From a checkpoint of a small mixture-of-experts model trained on Wikipedia.
Training: a variant of SOAP for the experts, 434M tokens, 2905 steps.
Below are experts of layer 2 (counted from 0) of a mixture-of-experts language model. Rows are named router (the router's row for the expert), gate (a neuron's input weights, with its number), up (a neuron's input weights, with its number) and show model dimensions 64-95. Each number is 128 + 32 x the weight over its row's rms, rounded and kept within 0 to 255. Numbers have three digits each.
Before each expert's rows: a language model's description of what the expert responds to. This comes from a sample of Wikipedia text that the model never trained on.

# expert 63
It responds to: Word pieces following an m or M, such as map, memorable, Mentoring, Minister, plus its, an, but.
router:139098126085173157128144149171084117127058102081148108147132104098127102099105193128108151126094
gate0:107136103139133077098099166168083127158142149107110117140151158139060110134120128151135104071105
up0:139111155101135206151116092091105187107120150148116131113091089111182121139136122112106105173157
gate1:140086167136152137112184110090131152192127162118165127126081122163142145197122061118065130122087
up1:147110165159137139120153117117113170186152164086171130121123128153113138162088066112077117107116
gate2:120108181146138127103165110105105090138097164140149076082144131098171163149109164137085191129099
up2:154145105108150139152117166120156143095142119125084175178109135158056101126174106122140077139163
gate3:112123164142154091032070076086108133103073070138186183103086124085132155129158144087166150172116
up3:112124134123156099087048080111076123085091071096180154101097112113140163124159151081167137178130
gate4:148161139055137170149117077173067118058159095134148136083080147078146117105153161154155129158119
up4:159136123085151158108158148123186199175156145126133131149137166118075126070082155166086061155118
gate5:130129145148148162107096077178154162165168112190161106109090097110069131171144177128113142146130
up5:127085137144169161140149089196118177171130151157152098117152092069051139147129162124105139163113
gate6:143137051125111110179140132125086088143135146129120091188140140117107124112137131153139112157079
up6:090114175130173162101118140134168156140117126117162173072142130092146143130109109105130152105164
gate7:078178134138136138165118160170132046114169112082096090201143113127157115114167163108111038149107
up7:089174096169155122158121156173158070115159116102095104172147119159120128151175147102102052133120
gate8:145155188142114133207103150099114040145107119059145092103103151107074121138172149117113092209077
up8:150153138119137114092122137167180190123126154197120129085075128152147123108138076154178203068166
gate9:098078073147143126132158068168119147192115163099143125073164123127189132119122136112139089096065
up9:106071071148139137126128093156122135179092134097141123082142126101166160139153147130141101101075
gate10:132071109136115100152089156162133097095125137123141147136093117070182089067140165154080175080094
up10:130172150128161156116196117090134153151129112155107103110160151189065179191140104106193078166141
gate11:168102124125106106154118138177136120098161145103117146129154136110087118127045127138176192114137
up11:085131104133143160107155127089134122157098105152145100128082124146183148133237131091083075125130
gate12:126142178150096132251167138110100110114117141118189140094108113125169180138159147154139162149105
up12:128148099088162141030101103133204166152122121163077132155112121127133074088117121108090122121170
gate13:074026097180163173173105128117110091165145184059200122154151114148180169114157122091098114144137
up13:137196185122135102136083161139113116114121061146088101108095121159122123082118177143133206153152
gate14:089090109102116124103139099130148167133130175155071120109139098151128127124085123121124117093189
up14:165150170137141141166120161166119097118161103128181127133114168096138127133192140161156145182097
gate15:132088044081115112221124175123124120176128144169145157127133155097126126124129157129108090119126
up15:111174204156146150046131095142143108089096113083111099118140112174148140132130111129147178147122
gate16:107077094164142127149090082095106174102043134136080167064110138157168122171155102172135110070164
up16:123193151098142124053123097134150069138176146085086108164147145111122083156092151093150147153111
gate17:151101125173118161095106137181072101148183111135109101117081171152179125092130146159114090160142
up17:104186147101173083173133122093181149102093157119114140110161087117073110128131135102154166097145
gate18:081153081093107119122131136160150104069103104151166060130200173130133151124180120108051065117175
up18:155084145150134132135122120076116117209118112079116185119069090128122122139085125142229163125043
gate19:153126145121111122118106095119088058173121078146208106175142108158122138128109139144099165131102
up19:097126142179143134123172172135168097064171211135121167069143129122108110130126102126148108136172
gate20:165187077090118173124126111117108151088130106120156184098110225162139132143089125112118093172134
up20:126100153089070122124135128142135191088124064074069126134103153133174118148134105108149177120164
gate21:085121143046128137113172161155168102138080157114101107160105139119066169136118134148145109144095
up21:154111167111134152140090174095089116052107080147148182071154139151147119112068146163111106189157
gate22:176113161179109133161134063060085151103118177121114105097134136127116144111140113115076064104137
up22:157098182131119144138102069073141125081124142101137093080143123131131184158115106130111083079155
gate23:139111139085134124058068192151103184143142100110128155177097102131060117101092154118105129102145
up23:113128107194128160150194107129078087089163177110126089077172145134171112135157094162104108159117
gate24:106131149145113160127112160135146069129107138122131155127075111090149160091164142131206113121105
up24:160129072130140119105142089148127161155121120154069123108103171168119088195073117161114170124154
gate25:134144170105138121058114095145121115122121091137124072103183120184174152107142107114069107096115
up25:092128095131114105174135146121136189119155159131112163201158142101090140133063112166127205158215
gate26:148053083107166114111137072111160103123153136123101162152160177192105147189176151113110134156158
up26:109209161135113136131157183099129185125144131153116114088138108070179094114076108157167094142162
gate27:100130158141115103137133119114125076123136170171145057142115093121067133091194131128098081125131
up27:124123139106113125153127083106157159174131123109124109201162112108149138127118125105046091109121
gate28:136099153123110104170095094137136164153104114117166122153068144129112139090130098119174142144132
up28:161100160134152124152121163148080168111156147063129045131172164126142082048152137118113170117093
gate29:178119105156139109111108126119099106131136184153198134099110148114134110071079149075075163191169
up29:085144111114168155161138148120136165111110122114028136135132117112153153175119100164160044095145
gate30:122124076119148097103120151142081127180068157133142141072108140142088119179137147139083044176115
up30:122119104138130098159149186134092075180052132138138098105105122131081144114115152109067047126099
gate31:138190169121165126090155163135120105104151123039143155084068133104169136146113135094066089166087
up31:092063091147072146191141102134121108164091112198108111172197119128092114125119077184186155114139
gate32:118194093142145127094145146093144100141145101141133116171093079107141152139095140117077100090139
up32:113150074120133133088159129089092101141103116134143130186055079098155136122105151111082125152139
gate33:156111098127101112095112091129164124152116142090131144145118144107155159147063129161088146100114
up33:150185114093129114125203115099068157096118116131108164190112141108091145095066133134102097121125
gate34:121169143151121108143112190142074194139129174154115121180167171114080099035088103170114098150137
up34:125097115116128143123132076131166096135183056111133106069082087146152165232179131111161162108133
gate35:120157122130107168152162111151183134138110161128094189133131178173157133110107155111131122069140
up35:108137122133151142161145122131155113161118166114104208122139124124168131109138140057112152089127
gate36:089190139123101078117139196100133144167065116105134127124053147146168163106071148155115157096090
up36:185096112122161183130099082150142106068155111099136126154211127137107084178165109109130107155170
gate37:159143122093072176159182147177103110184152142151101102166169128137077124102145181117170135014073
up37:154144124104074159146187154169101103187177138149101102168181112141074125109144177115134135030092
gate38:112089126148117138097172139151073047101093139092148128177153088152060143118235158100127119132109
up38:131074181151123119098137155122069052105068158103167101131100058152067140083189117098134169113130
gate39:128094120125102130108175154183139143127140155081084153169116171119091162178167136190175129099102
up39:132086105152099118099156143174156120133139152071089141169128184146103143194151123163165129106091
gate40:154163077115086143135141170165092180129027084116145162151099128115122198081124142107085160157141
up40:138161111122093127149122152125113161122041091145184166144065117110072182091146118078086165158160
gate41:130086104128145105107138126079114107170065058113124129100111056129156131125132160104102089095166
up41:133137159117117153149139152170128171103162190168142127156135190118109143125173105155148137164077
gate42:163139084144103118170153123162138130134111131082156122139120135076173144107173164098121132141098
up42:192132102147109097170145125154116119131127125095132104124088114103159140123194159094127155126073
gate43:099174190151147117122123101136101140156111105075144124079139118195125108167149139108125136128117
up43:091148203122132106142123094116087127151136113044150121106150102157117114175160136090134097128089
gate44:083188124118147168128149130162127137072124116064108130104137129123132115109069176174109136150124
up44:122147196152166151142110175167167136161091132123187141087144152133105168074138121155158133146115
gate45:162135097078097116051103060155112133094084094127150131194160086140125149139135126047184144155151
up45:074125197191140147174174208124154132121163175068113106057074184118151115141121151204095152075096
gate46:119108108104155149104104147105192154097102158120090188137136119112146162065077155096080126091125
up46:136133144136110124138147106122088099154169105117204061117105139133127088207158128167167132164141
gate47:198193149125174147154142115139096176105151125144122132151132124106140119158099149128128171078134
up47:054075116138091113123133159119146082135061125100117147108168136156119135081160113123127092177135
gate48:112130126131150104124124131113150121164090153077093138134078089136145142122179135165117029128070
up48:144109166118126144124122123129090124084158108188157127103192166103093109140095118133129197119200
gate49:132134092108131117192061225146072117092133152131152113192150129189096111063073132101134122134096
up49:159141098097107127172072212180074109085115129117124100170139109195083119068057117114129109139085
gate50:112143082123163155157124146175060189143158145124158123087103146102176117133083154141115096132137
up50:155128097165182144119086167162089162129153157128169100072130098103212088075101111127150146141161
gate51:091097214152165087058143194079121108119106145071102107070164111130139126123122090102095068158164
up51:124085219129138123087139167057108118110108188091076109085124133149104119139092112124073060158161
gate52:113082168095092092128187138094122109093043074119105112152178134143104127179146104165120136112104
up52:110168066150187143130071153138121183145201206136119117152111171152149131136131158053130067127181
gate53:159098158071152159132070073124130151114139092090116103084152130131165163125108163101113134136091
up53:114150123183120133085183169158121131127133168185144115151105120090076096160131054143147082060163
gate54:125101101148142141132120200128118139131126163157103141129113141125086125079103101172108174157146
up54:121183142120123116120139045132136106121115117110153117124128113120163149145175154081142054090134
gate55:092188119103150111141162136118158095137104089086119093064144095060133102085136124183120128184152
up55:075149073131158174098120086152128110106091102089136081159088124138123060139105126138184087091079
gate56:094141079116153097126103105106100141152072191150165087147113082148105104118215087160068135129080
up56:104166153106146137123113167077095184149124219179120146098113143083126080155138075209121095113135
gate57:098144030138131100136150125194122093061101160174078150167119096150158125120106134106147150150183
up57:102160058140128105152151119177113102074112156160067150173132097149145105127130135099172143142190
gate58:134112186078125130049149146086097108169124053157096127185147097121138081139169111145160134097113
up58:114109089184137155188081115198152104105154182089187140078140143131108182085079134141114140177097
gate59:118111141105109132138133156074074137103088216189070130157124128137141123122134150124116132168155
up59:147161097130142129101124071186178138146165059077191106123128135104109115135122125118153124125122
gate60:183138117139092157104111107105145122066068123162171143119112096108109112100177090110130092129185
up60:122139091163113150078059144195143157116082073071159158176148125180180115128140076153144169140129

# expert 9
It responds to: Accented letters and middle word pieces inside names and foreign words, such as Château, derelict, Picture, Evangelion, Romanian place names.
router:099123123090163188123185183125090109122061106133152126134115140067116107106118186152139138130118
gate0:103104158112106124065159216146143101149135110152082133098041103162147155121146133128153180173116
up0:155145121125132147188109035117125132121120157123170132150203154093106096150093125126113080084135
gate1:137116122098132101102186151088171081150128172160172119099116110138108158127095130091098147175132
up1:130099124091132095122196121096173084165147172157161140070091138136110152128124138114134135190144
gate2:175124155126100163156126082109143118162098121148154123189126132117146083140206167132107080161130
up2:091142114129139092092136176156116136090161151091109130064164126144102162099064100125172162090121
gate3:125183150095122072123156200111115090157103056183119173095137126119151138054150102102146168098156
up3:158161099104119121138154182106094141126048134183139108115096090075140121091125131099061114164107
gate4:114138117064124186168110202163116138098047111084106141163113137125155097109118115156110112096087
up4:132151115129109111153168077079155146119180149161196127118147143116071153114090207141110133163167
gate5:164166117140226130177107120126080123106108076165094081107179144187179118148153144133075077111128
up5:155176129164196123177117139115087118100116079175112098097157116214160131145182138116083124103113
gate6:137157183161139173143173156088172132165178143152120167135111132181122128151094108102168104091082
up6:156108081071089094091107097146075097078064143108147094094134142054140145117126178154073100163188
gate7:042143170143111116138172140163158140124086139152141105156100089032127111160089119113167179086141
up7:058130166126136128131206126171165155136071142151136071162086080050119124163103134139162163101127
gate8:099097151121149133152168158147081080109154195164173118085166119173076152167120112115146115169120
up8:050100109099137131145147144060141139114127159126148163126102169123116096144120109133096160091099
gate9:106071189136179141131139122119181136142141131113121109143149085092134083086129087159145194105164
up9:064064171138162089118116107119179123158150141127150090151137084125127101100137108128176206085166
gate10:164183117130125123111115158111158126142135108145148167111184148120110141073168122132119032081183
up10:094054166149127104163091090159098150118125154142106167115113085143176113160077122122158150157130
gate11:133135076123169171098123173158103155111054103097096076170151146074102091108086148155125154137147
up11:093132123169084122147096142128156143156085139105103151198170123163097118135169069069108124146139
gate12:169133117122150097117176169080089106125054155147157160105119159146094136168097104098179073111159
up12:069112186112143136127105101192165165135188091121084127169108152135178117116200106163112165114100
gate13:172106147160149122186164156150127128118163144134157138133116110078106171134128113100113094174098
up13:108145080106102115051065115123115094130133130121064113128135103211161090133118127189130167105176
gate14:108146156144131147147111122132139142102145106123069149108082076144114106149077157166132140154099
up14:132115133102120122120106162081147096130099142112176132103171146138113160126109085080172095092141
gate15:117106170112121133111112089117171119145147100108129152105158133123074105049138132164098154106095
up15:160181059170132128131138155148112132127093165141130124150081095115184129171133129085156099163153
gate16:133111048136132210090110158153105095102085057090169167141135079133136095124140157192096138134073
up16:101113105095165072107162109085130171136168121174070120078110169123114145144096065110177098056172
gate17:180161132162131152154175117135142131174082182123113123178173110112157141134099124173163132150164
up17:097102135101131114118086145125134132089147099107155107115090141156107076129156121082102118107063
gate18:021136147130136172112145145152108130103142177096154158135051108083128123101108134103147155167123
up18:230151104133105061160099113094156109152104072143092108126208126180116137165126131115112094081122
gate19:155124154152141113067127072095137173054115098102177141185156144113184118112094135116118085206146
up19:106205139094089138191077149167125095209097138149151148093098131076096115165142113131123135044137
gate20:110099157131099140157124097159130076126155157159116080122086196130128125164118128187171172086122
up20:143088150129111116132122070127117071140154132145119078128123175131054135198137131196192178105131
gate21:145134088120126114127141191058065169138092128101089082159111171110117209128114126037099077129151
up21:115121060119116113158136149084085158131049138148078097126107127131139209103139123036144094125144
gate22:106103170139174144097137100102098132118110126080127161108119159084096104136133147166140150113140
up22:062131139116136117107146045166165132127061104104109102149095143104109098151088150132145094132158
gate23:071108132100140099108162140076132104173145076099081182180109109150094109125148105141176149106152
up23:192137092173176175131083132160120182083116180160150076120147146118153069084073131135132108144126
gate24:144189149081164173095106150127074149046118074113085127173120170120112104159129174112117146121122
up24:191159054182149074113166132082200114130083097113103147134167163091110090134132156118113097164157
gate25:153130144139153201148112079142128121099081125131148095147110124081098102071124184124070094072085
up25:126090140156121225158073144143086131078080123133099116153145111116134099104092168075112147100106
gate26:114154144075093127110138104127097130142128077096137151179122117097062151080129158224168094111086
up26:133126143148132123131139169141130128107103156172128136058156143128142106170142105056100173149136
gate27:101143117090120156171148150156132162077132109095165153146111203105124119158117193168133136086123
up27:145103159137138131101128089107141169116118142184193115100109063155075122139105061166177142160133
gate28:073188141150146118146146078131144149138108162151054110124098138116107135100110140155068154158090
up28:096185134143123122126154062131146138162137156137075084124075132115121130109121141156072153172104
gate29:114155168114148145165112143135190144129101118100151095101089136121165154122132161095149134188105
up29:143117113141180124142151114145078136139170145168119128157163116122112090116120103155157164069138
gate30:154093131127173103147156129126171111108123154147139146120164095177144148147140139105131128084179
up30:097096130112149089141151150118165124112145157138151148101175098192143159152134128101132134064180
gate31:075101190131122119170154182180135145084135097102154097126080090122128186122142117097098111153121
up31:127149140124159107191144137072132122165097151163143135072114134096142182139106099084114128137146
gate32:148133146157123130093120093148117120191145095122125215139185081161075131111158157156099132125098
up32:081130118105153135166124145131165128085127168130141031121102151114158104169102107107169126122153
gate33:168132053136154149080124134103091185106114105134119137133126146032123158078130169100106124141166
up33:074109174112119122170125118180181100123132149118155125127140134205138075185107112160137117121105
gate34:157096156145163139098115108094134107141174129116135089144138171074128150145107164066100094135065
up34:088152093100106116169118163167136150110072135126127156157144103185140101093139086181140145133189
gate35:187165068097108099088167174119137102104119077140094098130109183082077153171117112096140109094137
up35:161160083095112081096178191099120094121136049128107132135073188085111157191128110108122114104088
gate36:080117158070162201186130134166074130108121161069105113133153102127120085154120139150097111161152
up36:121113143072177190156119178111042096100125151069131094099129111117109117120126186156069095106107
gate37:117178096123156138123141135139111072051124124153202093164102104103153110098108126168153087147168
up37:121172097116151138106135111134127085062109120139176057161125080132122116105140132173131128118171
gate38:135118099132120135103149106188179097076150102129195094100142160085150123118116138194193170160119
up38:122148133127135122145107151067078158159116182109078158170126083130105126143158140061058092105098
gate39:138075135132170157093206126153090112118106089076092175132129102052084120133103135160140149151111
up39:102068157120149178122140153133117105124148092083151147083129097099157144103104187104121137098112
gate40:145118095139099151128127126117122148106141130094166144131163111054078171083194174153116068195114
up40:119146132108193114088124133144152092134124120178105137125092156186200101140089124101158197091165
gate41:078104098175128178208096125164159161131135138148124103093165147120131098202115124156126151140135
up41:065117090170142194204066091176157137142149155175158106060147114128139098173148156124130153127135
gate42:125113142070091143089124126139062100070118137160143130144139085157062106127103158143112082127023
up42:167088114169170118109122136117087139132158147146089151086135138059140146207131095114158096142151
gate43:073116101133122127107124118117116141115124091164159163121151150065115147124153103160061104109136
up43:077103105169129129089118134115118126126116096157146164108133117060093138118151112147044149136135
gate44:113147093153158140152144089129123086161141134157086056177106063159173109151089131138204078093156
up44:156156184117125159114124158118114154159135114076060189079205158106180132163110139148112144111155
gate45:122163080116147130066159195105106125178109127128105130106140098066133119124131156103138042105183
up45:146087155137113122181094103164154134087115144150137129107137162186129120138134107159154182141066
gate46:128092171167151153120115119153148137158107134121155148115078124127131103091145136168147177098150
up46:130175085114122107124162129094098119100170128168077104126142113156146140150094115118131086162120
gate47:091119185091168109122221120192121157120098176096159117114107098082152119110106165080150128097082
up47:124107171080151078100222145174122139128102196129145079121106098080141150123097150106141105099075
gate48:077066116118125139105199170172167116092083155098195135130144115164069159163113094119147087147158
up48:152047134115125142126098106159119090119162136144161152163099127124099166135108095111137160135086
gate49:125132095100164153174163117152193106119132128108128191127120133111114108123112187159084145151105
up49:153102104126100170106138133131146094111182168141106128145134177107145073107100143195067151138178
gate50:094150098130116106131092173111064152121098077156131202100066173081088086124158112106156110091112
up50:086129156140138108107143207143131107102109097154083152053108113104142070140131109096143166121145
gate51:176106107091183176143134159106134134108091094122097162132148136114166128086137149084114144179127
up51:147142099200214116118172152096119084159135137118094130171065139124131144176143157156160160151147
gate52:104175112139092123118060134113038054157142076109126108167134153161152127166148166166098106105123
up52:125092133126161151142194126157211193090115154139145161104107089094101107085115118094185147140106
gate53:105119089166121115081072147159141170110126101157079081197145132101168101137057132109122159134111
up53:122102122142110107141120114111076115157114177120156124102153153141122149154082123115108077106114
gate54:070048138111102161162100119086182096149166158072157129130086122107155140148112129138045140041083
up54:173163089128162094095145147186080148091071096169092138152164139152086104110126123096209116222180
gate55:124162095114120169160094149080087112152096101127108173123141116126127090052091173097129044110135
up55:113143093132124145139088147106073106147093098150071160136118096134063107067077148102141060117164
gate56:099143175171123176130159141111110105109181047129170109125108163126104131086175153189158125124142
up56:137098073085125086140108091152130141155091210128082164120168100159124106162101108056102117140109
gate57:094127107167143131166154164163153106109072126163091135156173136090138123167051130151120157164168
up57:084115085151166112146164167192174135136055143179073120131183121097134107139050124116160173150175
gate58:100113148130164193210183137108131100168118069127097079151102135132120111149163138143081136165093
up58:150099100143079119037071122157133136090114165128169138075111117119122156142127164117143138093158
gate59:176167201090155100110168064152122152114130168141073154106128171157130095104125076091175097141135
up59:172160215109137093150147064156151170140143139164081137115135170155115098095141083118170089137141
gate60:098136164101137150138153149095114152148125141135155082144077093120119150129076085119099160140132
up60:122156177089154140118150170107110181137136118114134087168075114086142164129096084121123166144135

# expert 32
It responds to: Vowel-heavy syllables inside foreign or Arabic names and qu-words, like Abd-ul, Qu-il-ceda, qu-ad-rate, N-i-agara.
router:111101121073189206160151145129119113141108146086142157145147124093119102086094193144125105129127
gate0:149131084118174080136118140114142194148126090154126085136111063166173093107182152154128102144147
up0:136100187124136188141137101151121053110154147107122156145145173078107128149089093104147177131082
gate1:163155149097166118123139138114170135140137129084095178127201173113108118034067172065139077118105
up1:147100098119145132191121108125147153146143119115097167121159173094103132062082140090101077147122
gate2:145098048120081116122069162083164188176101132127136080207150153128165119112101130150097123168162
up2:117165211151166150155170086165108066087162139125132142070096098124103142146172134097136112090099
gate3:205086156123172188203093067056114169145129163101122127155179150151131103119051105113145115150070
up3:179121174092156156184042119104107133118146158134164116111166165109154100196047103099137119145114
gate4:078151143127147158183155109166080146108106139111081160157135148120153092140172150185148155133167
up4:168142190070092154176061121096147111141096140100160149055102104155153116143157088135106159125126
gate5:190157177105148161113186141153118122115090079110185084061139096120141112097169164122130183143130
up5:165116177141152162109155127130129113140094095111184093055138109144145140085183156107096187154135
gate6:167116160123101088182138187128146130128106106161084135115182173107219167090125195169062108147131
up6:090140067127142171077103085132116134125146176088135116150086121161015093167156095067166105104116
gate7:101069115143088110196119069150158163119118134137149154140098159133112171176057138124091193133163
up7:107104065139126135108103152131093149142119109126081078109084081158095137143168164097066072088173
gate8:110047119206198094121161197172125125103129140105111156106146125146093157120155118161079127098144
up8:189171143091084143108127104080119098127146136167168126126129165085153115143121126142192173157083
gate9:144107130073104122142151116116079125131099099130087162156137147143109189126116209069049131123098
up9:074163113167127191080151139130152117096147133096156130130106152100120101122141104168172172133127
gate10:137114135121163116116174169077132117146168175110066127134130115155112156058147127129209106144091
up10:120110146160100113116095100187107142134060103180198133127171139123123093190142104099122129092158
gate11:154139094131145204135105120165111158116111163121127215131123074109078149098157147107100124179133
up11:130127063144137180132111103164102147113118166099155228132099095091073135121170139085107102174138
gate12:078081168136184205155128150113139093145119154082128121089127153102114118155117109175193131156119
up12:155191098110088073064137105162090160088154093151103124180130130158134136081128169094034135096128
gate13:113130151210154167114099131163119173151174111145132067140161138160101139149197101158187141092159
up13:113108129096128085131122196139127076082131110107107091110109081110153162148119127115148145152131
gate14:103080127115112158110094143103032172134134140094125046128162145121099047167147106178131160112137
up14:141155179119130098150152162156190082109131133125144223109100122121099200105126147059129093106119
gate15:244099123107118128157190129178079156124142164173081095106178092058182127131079134167125101132140
up15:038154108128163139098072158060136111135131093081156134128065153197053148116210144115113131106110
gate16:140198123168086148148055090147107107145109163170076164073095125109042154085158148103057057153162
up16:091094110100185124109151124120152123099154092096196088132143113129211100143116092133181184108108
gate17:143091155091161181108180134137130122130077139098098119143090123105123129100111165145153068143161
up17:169114165093139160121170132133126131144103143110081116147104097110119128125082126114136054139149
gate18:112086113090110116191124172130157169141150170171079168181152129124082177117103092171086098186113
up18:122142160162184127087148095092124100140106112081178105075122122104200087108155151084198155088113
gate19:097069180118118164135155201122092172129129114120045130124158163172125107219104133109125138079095
up19:125105153124172164151161105134127115126102085175128176126094117076163148149144167108094102144135
gate20:189129068112090169155150109181119109148118167148159085123121086113079118133133116095170102074104
up20:096072187178132112141085124073161144137138110118098162160136164193154139129122145141091116172151
gate21:112114123104118149112097103138081160113070086117124113137083098162133108138122110098162193138144
up21:132105141151098117141109065135151140133119083136130120115082144163127086171161085141149209126142
gate22:046117142120157129131176181124101180148153110092124172138166193129080113057105109175134163119130
up22:212154118130101154138105066149156076115084137140150096116103069125205133185145161069133087134106
gate23:080136186125112242124098097131089057148149142120149168143124151140107170115126138142097105114132
up23:168149073092137047113144170104145209102089057135097106083152110089147081081146111108149158137125
gate24:096147110082122100150161135124112147126161148126153178123093085080108161109190155164043098088113
up24:094167179152093157140115144152177132145100116139123051144156127134123108115087124117168192160112
gate25:117120109112134102142094107119161113160118157106157140169121135103095115098152130160106110168130
up25:122083104108136103121078120135161107138118179092173164152110151079107127086134124172088130164137
gate26:147118133051184097139155135162121131165134124174142140142151133113182167144116102082155169116066
up26:154132155081092132145195145159143171154111081165132138117140111066086161165119114069101197069103
gate27:130150115109135186162090101120139140124095098109102118101107097091071138134159128101126103067052
up27:133111128152151089081195180144089147125145166151128098156190145162152118092162125101113155189129
gate28:123142147058140130100145080114124159130131116135148166115105176101142110112101152186085128109046
up28:136127156155128136080124089134139168118134128125055117111079112147178078097167124205185172083104
gate29:136059153085115106175173126094184113115169128144127139116140209101119114184104150099144084147128
up29:149082162112118102188169149103158103089159103125167141103143193091104112156132109094149092170132
gate30:143101100123112126131144111107125115083170144122143133167180163139160149132108165063135132132136
up30:165128139153144079187066061105142162130157123132172128154135138160180141133154087099148091109148
gate31:165079109161148144136112084111157129104110128138163160161109130165215124155146130144106085160121
up31:190129104085108135131122104117136086081080140178192184124148097139189179111161153099089123191133
gate32:118124097126117176080160188154131086135088124127146153078119135150151064099144206155157109101107
up32:060151124122092129093109169145128111074180117163152138129137148090168129139056174114095137130125
gate33:150140167143120134118107118121174148147153158160206127126160100161138160063135121154081089108148
up33:113157101130142167110113131114157126119137136124212117127148099138120118152116154119125081106129
gate34:098130071140088165080123106153102155161129127125106100154156097114194162161129189131096139133149
up34:121133075132106179120087090135138135168165102120128120148135114125190170127097142113116141083129
gate35:126139127090170180127120140126121134132109165153180129110151161177113146148070113142147105087144
up35:135122128069136144162112149140144132122123166146176174159179151160097132095051135147154112137109
gate36:115117110126150169157117089097160124141119146131093155109134123105150137149111128110094019152140
up36:127147116139133181146099091094152139147136152104102163107134141129143156146110115112097019151171
gate37:066126100159214172174155120119129167144115173153111077162180131105157096115114081126153141104133
up37:228123116109089105121077128138111118134133086140138182149108104183144105079144167106156169202121
gate38:129108109118123155117120151164091117054115069060108150123076177083107117111079118143140182182111
up38:091124101146106118120094132217087114144122092092141139194137153131111137061080134055158229141112
gate39:079096092170137169156176099136096127128139169156137146142101132152122167075156156095145087121108
up39:174146173078157105117112167133180144134116099095120103136149132105125071158077097167105142122133
gate40:144197115070185106088140159139131132171168115084115088173169144127166123118171090118076167128120
up40:137070131162062128139137112127118163071088130167123152072084128149091115124105160121147105126124
gate41:120159185105131166076183130151132135163146107150137092088100156046118137147083119106140133092099
up41:122198162094118150053130149124143089148168131155125127096124161077100164121132118090168136107163
gate42:100158162117142180141031150137155078156081151112127145137163154110111092082116132132078102171152
up42:108151151128141172166046146131164115156089146105122144130188171131114115066150115117074109172162
gate43:169106150118136132079110120176156177133142130197158141099154189128123121151101117131151150122160
up43:166082152111128136081117122179164172126135114186134155108130185124155120162123114116159158114156
gate44:129090075080136157177122110104146106145107165101198162127134124080153092083064125106143140097138
up44:110166161166123088080149132149112153124133110154046092128142140190101154167185129170140129150125
gate45:073112116154147083153116091091133134183124076213172116170156124180073117163142130119135092106129
up45:091110126147147116157169093098124137181102108167180114178174113172085094115106138114137093083115
gate46:184109152126145087123136156122096121126150151135140134095165083081146125081111150207056091102123
up46:057131120149121178114150109137155122109076100127121086166082174183122121152145107085214179156123
gate47:091107128129166164156177090190172149131128134094127090158186084140167109122149104165128127187099
up47:103141159111126162160173100196161129155123115116101100122163065132154165128143120166129120201068
gate48:063117137110065146126099122121127114110157143076109131053143160183111126134193134126136096193112
up48:146147095136194103097184145163117144121089115162130133174089063071154101115071132144113122074132
gate49:096174148146145184109102168125113106149133124147086108131128112015108065091152120153135080111103
up49:106198134149163160131090152121116090142158140148092092111141113018124062109134097131137074126105
gate50:113145143114152201111154127163131137168090112060128151152132142131108158153058189082150113178096
up50:157131115106104151092151126090139139120145071073166195124152135142112103132117158142079107091135
gate51:168161137124158165122109114170080152100102079088131088149130126078130068147123123192160212138059
up51:130086122145106096110138181124154107131121157149125174120142081179102126133121136105063078114167
gate52:150105168118156144141157142102095137094126065046115157170057174138115055141161143170172153151068
up52:135055129074144116103110136052157118095156102115120170105066135135139166083099106126122147160133
gate53:128104102135108100114127122119135061101121137111173099110070093146163217139131148122109126140091
up53:132121095165140121128143118100163078120138139159176102100088090142154211111129151075069115162120
gate54:109102136071160158177158119082158113121129184129162180051126097064071107109092129129123071127125
up54:136179141168103121082106133174104156101120088111114069203146176180174131151138116124135159090144
gate55:164104124106136147086110153120135151154082115183144131106146071076045070161158130146099093113168
up55:081107108125111087154150084147131095114170143061152116144099174184205150099085143091161147162082
gate56:174167106171131163127138105097100074117118118050092127137140076130148178099116136112107090146138
up56:135130111141121150146128144097089110104104141148146117093086106167101155165057089127173134141080
gate57:093146172128093152148078115131139146123102157106097111100131153068122165087107183116109130136142
up57:127151139156097136178104090114111119156119207084107119111170166103136203068105125079146126119172
gate58:142145157144153173087069097132109120158132132099170111141126135087197184162123081136055183055127
up58:169058190160066127115108087200107152176136147107114072134149073126186138230138111167111122110157
gate59:121128138110125115148108128151119205094133074088108145128097160141141141126078136116130180099102
up59:144129114125087158137116119176118144160132145103177089171091112138116085107076118128142116103109
gate60:091124110161146184153160150080150176114139156128127155162123122094083114145091104114111161061140
up60:094072125171152194109129159136114202125169150173122130060063127088107132166130108154096191066141